config = dict(
    n_layer=12,
    n_experts=192,
    d_expert=48,
    d_shared_expert=64,
    activation='squared_reglu',
    moe_layers=[2, 3, 4, 5, 6, 7, 8, 9, 10, 11],
    routed_scale=1.0,
    balance_bias=False,
    router_z_loss=0.0001,
    norm='layernorm',
    lr=0.00839,
    beta1=0.93,
    seq_len=1024,
    dataset='wikipedia_en',
)
Below are experts of layer 9 (counted from 0) of a mixture-of-experts language model. Rows are named router (the router's row for the expert), gate (a neuron's input weights, with its number), up (a neuron's input weights, with its number) and show model dimensions 112-223. Each number is 128 + 32 x the weight over its row's rms, rounded and kept within 0 to 255. Numbers have three digits each.
After each expert's rows: "comes after" lists some tokens at least twice as common just before its tokens as in all text. This comes from a sample of Wikipedia text that the model never trained on. Tokens count by the router's weight.

# expert 99
router:145176162165156132139085097160111082179113135113106150129144129059153184083123101158123125133165076078141148148133158126130116157190129136181132147080103092107086122150082070161136127139136186161144123121176149104152140147133151089121149067087092147181091112088140193129144115205161105141130080125177074155174150156148109154114121122203
gate0:157137196091146113126097170128111108149117102132123089143130139152132080130104077086170150125121085160113128151133218108103148153129124120154157139146130084124143172097085054110105121119127199114144153113153102111104138190096167085174111117076084119118085094137195114144130141211114088091183135148091128100131125143158103061069197072200
up0:179136139128155164103099139167112140167165140177124138152141104099143160142049156138147143174093120068152154192078139075112070178078129109137132123128132118105123122086135200078115166136153112105181122139133137188135140142115104051146137193160164046139130037159129128137124137131106106128131108146121151129150186131154126141101086157096
comes after: "\n\n", ".", "==", "°", "===", "==C"

# expert 56
router:149149098150109105144117034144126069151109092100087133146110107077099134123112076138129119123134102095189182089159126167070119153131119119136176128111069106140134106140064062133159160147055135169106124094178159113119174150149152109118120092116116149137134149136160168142181091147135092126161107067194118170129158138157187166081045175151
gate1:154122132079078108150109124115148184069109099148180104098139131048092165104107141124109120174127111157113077131090066103107159050081149103121182116194089162120133123141061131119115134196121139071104079133149176118192104171137126145155161122132144152137125172184140218116150055143110129124111127149105147135192215149130191121173073118139
up1:093114151112128156074092140129120137141187165104108116048125200106154132104158116157127155143171109162139108199100121080087106133196123132140142092149134164167082169140145109127087157118077219115133129132153057166102066135142125041172178113162154102096127111133094099086135107181120135099121110175142086156130141097092174141141118093065
comes after: "\n", "2", " |", "–", "| ", " |  |"

# expert 131
router:166124135144103112146084082112140147183133119090128139147089120106096197101115101163162137124176064082126107098129140098131137209129157112159135135092099066113083145177136127168156166193074190134097093073167112108117139121134157131156124133125064177160125124108123170107122111171130137102152093128207104138155085151136142144138061148166
gate0:150140142074154138167094125198113124191116114078155055131203107083190114109099141122077133119146135125137096146150149092110127151094097126118126141151194119096090123069121122132140087155143146144122140088122112118123147136146164116110121150165113195136133141100073238139132149114122108118177111156145147102164125186118163207135182158102
up0:159126176174134139081129130170131145149113130081134110143163105149139072102177112171081109078143125130146108100131158182115145145161079092105139105137090140137112061140097094120139102122125148078069143104116097140092166104145151104067143179147119148121176149145079174099115152168125122143140115070103121185133114088145175140159148110128
comes after: "\n\n", ".", "==", " |", ")", " ="

# expert 184
router:157174130132135141128114116165143103165113110115125168110120115093128137111092085187108146171166089150147156130140135068093135151164141146129122168080122105156136067106120077146174138148066155143091048113159116142115145163077160109126161092061084097200107148139167211177143098137185060068165086077162101166144122156187172165087095150144
gate0:130125100151058116167132151117148153131151175146092122167154146136087146156102132149127137136119098212152154168136112162093173104097115133161146181119139122137206162114150134128137146122153079142159120111109222087122139203135122155104155098084130109152190135057135133164181102127142114125144153111077124127138125135132165101180125145155
up0:113131154120138131101137048071136132147115074094183110095178118179096119108183114162139167140141129134179128088017143139171129107126066132165110174174114175121134093130115114109147098192149141134077183166201072117154098121158100105183228143088118135099104101131129090126115167144167127110116153120185145097096130101152099096129164178120
comes after: "2", "1", " ", " in", "C", "P"

# expert 54
router:179147121145106123138113061139175098132123084093088119117113094110133171132107119177127125120134058096172096058165113143118139142135151100116173135096113112157101061158096102179150143147068147172125139135127124111125170130126149119096141112138083167160113139123171134148149101140125102097132111054161082177157122168110132144085153157147
gate0:122113181118145152129148130162142123154093113156118144105090175165104147151151132129077150114085140212127074159142074140117088102068082130041132150089072149114165169130133139110079117072134100134149151128160110051050093137089112117124120100151192170161139149087135124149105163157140114134126126168140148174107171137098152179124180183126
up0:083141138140142148158159160153138162163130133130126152120107133196103077141127105149127137133155156071142134158168078138158084173096163158167116158067119110137129221129081117154119122131156136079118155097093161055126137168122162115108108103149121142084121137156109115163111100115053171120174126136174151163092078164160167099141146156133
comes after: "| ", "–", "2", " | ", " |", "1"

# expert 90
router:148151088108105101135112091127169100166110092113138187186066106135095119131035089149156095102161107065133128089210119114092095158157178155169152178119055117153135086145112095172135190171089152125115115110163125146129167092109162126161139091149104143222121143105182119132160118173132103101142100074184107164194098131106162146097091150170
gate0:139106117086146099064104091184097147195119169135175146146123141068130099147119165151160141113137140116118095109105165085176162165127122115118102169163121145183150155162107135102078160118135127051109150101107123145119134122188136126058129156132151175093118184139111157101190115139098175176110113119121119141152095168104154133132138155213
up0:158149120141173136116136152118103126125128119105132164160127144139116104175153166060099135156207138141123107092201080144100080174133085094107120134141053146105073128122118149171131103128122128142092128129124090160099113144187038116109088217155099112125107159118108138122066145144096123156099109171045174185084107156123150108169178104136
comes after: " | ", "0", "; ", "1", "3", "2"

# expert 113
router:143141129152132134155095100169160099170135111118080160111121083109126149137100071121118149143161118139184111126177110100108124137148179118132100131096057113117115093158102071169163180152091188149116070113128097169099152179103127096211159085091126133210139170121170169149126115133147101074170083086151112142168079129124155156069084129154
gate0:092103157151057136140108137128149153154224120124158121052099169184220156127137150094140153133146126138105164163151166144113124138138204122113151140171160120155134139184140149171110161097071121122129159087089132131084140145141081069066108113093128143123191180116139128088150136196152186150134033064169166093106057060124135138081095100116
up0:126157111115150131137143125131103116147167155125130155061203134134102151153096121132084104095127136143150044133090102140180183095096131118081148174144119102073135163126107170133125132162167078152156083164137130153160113144103173070151135115113130105147098108173178102138072095088097085162142102130104089220095084076155099175103127131160
comes after: "2", "1", " in", " this", " in the", " of the"

# expert 39
router:131154124156119128129096100173177111171108120129139182092119108109124140112086126140117119151148080115146137100180150125105068162161124130165150149106096090149107081147085115147144156159128156131133073141209157155143146128089154098178134118092105181155115148128151164143181096165156112106140108120213078149151093130158136149126079134201
gate7:081165143137130132085092147129167184092118105171120167110113180147123124107129099131109153121151139180175117127076148177152122112139150160185146148126109136143094080155115126098109081135132129162228215178162139150099148075112173087150086096112131158108218110150169163153129108104136145207101045154183131099146154123094143097113090149103
up7:142139109117121132071103171107147101145130121136122110159153126152144128080124134147134133109140184080181104133099087156125119120100082099108083131135184158111104111171099119117145128086074143173151116188132118075124093129133072124102143168147127145109073171138105131169184101116130122135132061142166150130146145122103149122088125154177
comes after: ".", "==", " ==", "\n\n", "===", " ==="